{
  "routed_scale": 1.0,
  "init_std_router": 0.0242,
  "norm_place": "pre",
  "rope_fraction": 1.0,
  "grad_clip": 1.0
}
Below are experts of layer 7 (counted from 0) of a mixture-of-experts language model. Rows are named router (the router's row for the expert) and show model dimensions 0-127. Each number is 128 + 32 x the weight over its row's rms, rounded and kept within 0 to 255.
After each expert's rows: "mostly gets" lists some tokens that are sent to it at least half of the time; "gets" lists some tokens that make up at least twice as much of what it gets as of all text. This comes from a sample of Wikipedia text that the model never trained on. Tokens count by the router's weight.

# expert 0
router [102  92  78 154 104 165 116  90 131 152 151 155  87 191 192 152 162 190 117 141 134  38  99 123 125  93 103 147 100 107 100 179 135 131 137 124 150 183 104  81 125 106 137 109 136  93 172 173  76  89 127 132 150  97 190  74 151 113 148 146 122 127 143  91 117 102 130 145 164  67 119 160 133 161 136 162 138 132 104 134 157 169 109 163  95 190 118 140 166 122 191 122 151  89 127  95 203  79 159 117 123 127 133 106  90 137  95 166 154 101  82 129 162 187 143 134 138  68 162 160  72 110 114 139 121 154 139 142]
mostly gets: " New", " o", " stud", " gen", " sup", " spec"
gets: ".", " A", "c", " D", "k", " d"

# expert 10
router [104 156 109 154 105 100 131 110  15 163 121 144 130 127  68 155 151  79  89 146  96 124 107 146  82 122 153 110 161 146 179 160 159 170 112  86 234 121  73 136 123 136 109 130 128 123 129  88 136  70 156 135 141 132 174 135 130 111 132 137  67  96 139 115 170  97 135 147 150 140 154  89  51 104  74 125  86 126 133 152 119  99 158 133 135 122 172  97 161 128 115  93  97 133  83 100 121 188 177 144 162 125 168 150 116 103 111 113 145  60 187  98 166 160 140 122 154 113 144  57 126 106 125 108 121 130 157 152]
mostly gets: "ity", "ction", "ence", " work", " University", "son"
gets: "s", "y", "ation", "ly", "ion", "es"

# expert 3
router [ 55 146  87 168 115 154 156  64 158 123  99 160  88 119 151  27 131 162 126 129 163 201 146  93 175 119 110 184  86 108 139 112  50 117  92 161 101  98  83 142 140 101 158 101 141 111 195 106  67 198  91 101 139 119 138 149 121 119 119 132 129 107 139 162 166 114 113 124 123 124 177 103 133 128 150 175 140  77  90 146 129 107 142 135 132 137 162 149 166 112 108 112 173 145 105 133 103  97 139 120 110  86 134 150 178  86 151 160 146 178 151 135 134  96 140 100 121 213 119  86 139  90 170 133 135  88 127 108]
mostly gets: " and", " the", " was", " as", " to", " with"
gets: " |", " the", " and", "|", " to", " a"

# expert 8
router [158 107 186  90 112  64 105 127  31 123  78 139 107 171 167 129 127  93 175  89  33  89 147 126 168 109 112 188 127 135 116 113 123 153 125  83 139 124 131 186  98  93 121  29  54 130 154 104 156 145 146 111 108 190 153 151 100 135 143 123 175 129 122 124 141 155 131 157 134 125  92 155 118  86 104 133  96 111  57 126 124 122  88 137 182 155 114 161 115  97 100 124 119 178  73  91 120 141 150 145 127 101 117 106 106 103 114  98  98 191  89 114 147 115 131 139 110 125 125 134 125 118  92 115 198 120 131 128]
mostly gets: " us", "resent", "ced", " found", " known", " used"
gets: "ed", "ing", "s", "g", "in", "it"

# expert 6
router [158 179 144  81 109  86 109 144  65 115 121 119 140  98 131 132  79  82 112 149 133 132 116 105 103 169 157 172 127 178 197 174 171 157 154 118 157 113 106 124 135 114 155 176 129 149 106 122 164 106 150 147  99 122 109  69 132 139 156 136 126 168 106 133 111 123 167 108 174 141 103 102  84 126 124 117  74 119 216 140 119  94 168  92 122 140 167  39 126 180  90 124 108 126 157 140 195 133 118 131 116 185 171 108  69 132 190 149 125 174 116 107 111  76  72  79 132  85 113 136 143 178  91  90  99 152 108 135]
mostly gets: "ai", " play", "son", "ham", "ford", "á"
gets: "a", "er", "i", "o", "z", "el"

# expert 11
router [152 161 121 105  65 214  81  89 124  96 111 175 123 130 116  71 146  98 143 178 171 124 120 166 131  92 134  80 114 132 105 147 127 137 130 203 148 102 184 135 142 138 101 132 127 127 116  94 100  73 153 150 137 153 133  71 166 111 176 135  67 124  73 183 138 111 129 204 166 133 118 112 142 132 103 150 172 138  74  93 163 159 124  94  94 136 115 160 112 142 126 137 160 169 107  80  75 134  70 116 121  85 139 130 193 135 160 153 150 120 116 181 143 137  86 113 198 132 183 139 139 132 147 154 160 117  86 111]
mostly gets: " his", " had", " this", " their", " one", " all"
gets: " of", " w", "'s", "al", " he", " his"

# expert 9
router [158  94 157 141 159 135 146 166 169 145 176 121 129 116 169  94  93 152 158 123  61 110 114 129 160 154 130 150 162 124 140 137 130 127 126 132  91 140 124 138 177 141 142 165 134 135  85 164 127 196 135 121 108 193 102 136 107 144  82 102  99 131 123 164 125 122 119 207  93 141 143 189 142 150 162  76 114 149 117 134 148 106 162 137  81 166  88 119  24 135 123 138 133  97 168 182 122 121  89 136  81 182  98 191 105 132 122  74 106 106  75 103  27  75 121 113 118  90 115 139 128 110  77 171 143 109 131  99]
mostly gets: " J", " r", " S", " R", " Sh", " st"
gets: " S", "l", " B", " R", " s", " L"

# expert 4
router [123 119 119  74 177 112 115 145 148 103 173 167 125 139 157 165 109 135 111 132 162  74 168 120 113 139 113  61 121 159  75  57 142 146 119 151 106 118 194  72 126 127 152 133  76  84  97 150 185  98 116 135 143  85 137 145 134 106  77 137 110 109 100 111 136 114 101  81  87 153 161 164 180 166 149 101 190 169  87 162 116 108 121 117 145 109 124 170  67 183 195 133 154 125 128 134  85 172 128 104 129 126 118 183 125  88  95 116  85 118 136 147  95  73 149 141 191 146 106 147 158 165 109 142 144 207 152 104]
mostly gets: " f", " c", " M", " p", " C", " part"
gets: " c", " M", " p", " m", " C", " f"

# expert 2
router [135 141 157  76 116 186 153 117 137 158 118 100 119 112  38 143 154 131 168 134 136 178  83 185 124 139 115  94 106 118 151 127 110  59 157 150 144 105 132 153 166 134 138 117 133 106 151 146 102 184  65  90  92 123  82 110  61 146 154 120 164 126 149 159  99 122 120 127 114 153  69 147 152 128 139 143 171  89 163 127 140 148 128 121 191  51  97 171  61  82 135 113 116 101 133 201 102 135 159 140 180 155 116 118 108 137 198 120 142  78 111 138 166 137 172 140  82 157 128 158 174 109 151  80  97 152  98 158]
mostly gets: " de", " con", " comp", " tra", " app", " ne"
gets: " in", " ", "o", "e", " of", " de"

# expert 1
router [105  82 131 173 146  62 141 153 144 113 104  86 188 135 111 185 126 104 125  83 172 152 128 127  99 169 109  87 130 117 112 124 161 177 142 120 148 159 163  70  90 178 128 198 147  87 114  96 131 114 173 159 140  93 104 138 144  96 116 103 180 128 145  89 102  83 105 104  98 129 147  88  91 109 117  97 125 142  95  60  95 155 149 106 136  49 171  79 130 141  83 123 204 124 114 117 116 152  70 148 196 127 104  87 147 129 144 146 198  95 157 111 132 162 135 147 112 168 146 157 115 117 164 102 135  95  80 105]
mostly gets: "3", "4", "6", " 2", " 3", "8"
gets: "1", "2", "3", "5", "6", "4"

# expert 5
router [120 113 107 146 121  77 154 156 157 103 126 144 147  98  71 169 129  99 129  90 170 193 160 151 111  62 107 149 133 126 180 101  97 122 116 124  82 127 112  45  95 162  68  60 164 215 116 174 127  83 197 111 133 126 143 139 165 146 102 108 159  79 118  86 106 174 139  96 125  59 111  99 178 129 134 135 113 152 198  75 107 134 120 147  89 103 170  88 145 118 144 157 102  82 178 153 115 105 134 143 124 126  66 101 131 141 109 138 108 139 172 125 119 102 134 147  90 128 122 167 101 138 136 117 113  81 151 128]
mostly gets: "\n", "==", "°", "a.", " ==", " ="
gets: "\n", ".", ":", "==", ")", " \""

# expert 7
router [139 119 102 124 174 165 128 156 174 109 129  80 177 119 148 147 132 166  93 104  92 102 169  59 116 196 178  71 132  92  97  80 138 106  94 104  60 141  93 179 142 108 128 157 180 138 118 103 125 133  54 150 161 107 100 154 164 131 166 149 107 196 172 150 156 161 127  87 100 172 188 158  76 114  88  94 118  82 139 139 113 134 118 127 134 129 113 124 190 102  86 135 104 181 122 111 130 111 124 156 123 126 167 171 172 189  91 127 145 130 150 148 128 167 112 168 130 142 130  83  80 156 148 178 103 101 135 135]
mostly gets: "s,", "a,", "e,", "es,", "y,", "),"
gets: ",", "-", " (", "ro", "s,", "e,"